config.toml
d_model = 128
n_experts = 64
activation = "swiglu"
router_score = "softmax"
vocab_size = 8192
tie_embeddings = "early"
optimizer = "adamw"
lr = 0.00451
seq_len = 256
Below are experts of layer 3 (counted from 0) of a mixture-of-experts language model. Rows are named gate (a neuron's input weights, with its number), up (a neuron's input weights, with its number) and show model dimensions 0-127. Each number is 500 + 50 x the weight over its row's rms, rounded and kept within 0 to 999. Numbers have three digits each.
Before each expert's rows: a language model's description of what the expert responds to; "mostly gets" lists some tokens that are sent to it at least half of the time. This comes from a sample of Wikipedia text that the model never trained on.

# expert 50
Quantifiers before nouns. Determiners and number words before nouns, such as a, one, two, several, United, American, plus sports-table labels.
mostly gets: " United", " two", " three", " some", " American", " several"
gate1:420608535479443531578496500453477540583536508524534495481463426452551578487486513393507430471534469463612449455520489503480499514525488477545431515421426485490443548546549512461461482553535542460448484575494588483563449550567480536582450406427526455464521450535440502480505511571484511490582541501511549567455443585499486422520497528469549563551403529483442496495372630434476429487470
up1:490380527414572482517603485482594472492457407560580439550448487536466528440498454583553517542471478580451517613581498426614508445460511521477530534594562529511568526527518488490511437527453457474482550528567484505446405432425463451523520458553475554526489473568549517483531491527541453524494434547498409571641547544455511535522448481516448552469540503467476568505506550535502550501565

# expert 25
Commas and separators. Commas, especially thousands separators in numbers (1,300, 2,089) and clause-ending commas, plus en dashes, table bars and closing '),'.
mostly gets: ",", "),", "°", "–", ".,", "},"
gate0:461535525465613541497414472497558498497536485470444535545558482410473474517451506524555518418459527599541467500577548464521482409489528506480576488414499582488552472475469496613471489447491514482541560596484616540419533456498461526543434479431426517444504466482490485486461500478446429557578531482445517505506413412466461342530470520540537558507457452440474471511451448375530533568534
up0:499522494604488530462448481585509486484480464521546415523493554564504500434503515480521460536506490469469477577460523543411489436476512508568485619548525569560509569507348487532507514502500453407414507575446428455585551462402456475473492524476574526476460479499600543439520447445548456480529518472463463519393537470470375529495531416510513479452510483626462466530520446509552563558412

# expert 31
Auxiliary verbs, 'as' pieces. Forms of be and have (was, were, is, has, had) after subjects, and the piece as inside words like Glasgow, measured, Treasury.
mostly gets: " were", " are", " has", " have", " had", " II"
gate0:564504473462592563544443483473515532532489571512490481469497445477436559546446523567466501413533510495547580551498601493543500447487543517538524520501543510496476477430536484521534508521538490445563552418448514557493517542536486514540512523408505480438509532435566469620581518456455474452496555400456513562482594419427462464554461475448523675538535630487463451442379509483544535549529
up0:575586527568554437413487509579464478529434564492569469539481470546435560551429470529503471388393562407520566603490457543462537389543565487614486486471573540473472527462568448445519482510556510452488516398527529555600432467495436459593519509447512514498538462454474523478533487469521565554550483492388528527509498468537420481510550542528558500454588555533491514457459475459535482491477

# expert 55
Digits in codes, coordinates. Digits like 0 and 5 in coordinates, catalog codes and dates, plus education and group nouns such as children, students, program.
mostly gets: " children", " students", " Education", " tra", " program", " teams"
gate1:479596504479495489480504445559520625526481547481485472416514495493550509492559545456585527435484479474592504474486503487569459509436535558471534407498511537485498519551632493493482376525497493464550540444478569492530535447541419535574613468455529484527473448588516471540491482558465429458621536474479501374436395502484576441563497552519498436511489438516421499490360487481509499514511
up1:434448492482497495494528457538478582490453559556535417503503478477533632471544476540511557451426539503554509490587520545521559492420546484499562524492491607492487442483578573451424466519515535563447497566532569503602579572478476489501597445588495520492454526596482443528561424497517497482529458550475428558498510571473570502563538480624510566434448477472440444453397409510516548548508

# expert 27
Modal verbs, name endings. Modal verbs before "be" (would, can, may, will) and word-final pieces like O'Con-or, ac-u-ity, Forum.
mostly gets: " would", " can", " San", " will", " called", " may"
gate0:450510482499518537532495544488538523477495517445438497511489498522472423526399585542644540497528539546534437548511546548519520469444460447484433604465510451539509494470540545475441484420540546511495500552437533567529498559502443624524409424497407532494512431454554560497462478414556495411515568503473511479521583393467520524567442393522619527529466529521502390455499443486544429563516
up0:547483590545484448478473548535563545482477453394517472518461445510448449485479514453531426526504431517452465577521562509555480480416465485524485554522483472553445563444513486487432496486603577449428535539503379488551519516456553492488450405438438585531460448475539530498521460413567493484518484501436501512533577388502536519523425415509573438514442502615506389538434432381497477516482

# expert 21
Final digits and units. Last digit of years and numbers such as 187-6 and 194-5, plus unit or ordinal pieces like century, km, th, rd.
mostly gets: " century", "rd", "%)", " meters", "-b", " metres"
gate3:470565423507556475425466529543478521531556545507483579511500532505549462505470491510482491470441493554486579447582503530462577392478505485541502444403509465454582603580514512481502452530564560464405459433572417463514487521584457349549484511405498536459435457533429482522557463462527608398442469474533508570482487444491563516558501500574511390470502530442542486521471579457453483495491
up3:516567542492520411412520393540514506596534523551569439423621453567517573493435496448532490456475467524476526465565568498447542461501412538458520559503463430548511457564446468531515475539535535499515467574584516520560543497571457369420576483441536511474486453513571494477530453484607460463527507474488587548485545507490571503568557523500515482516483460538444530627562587503478514587498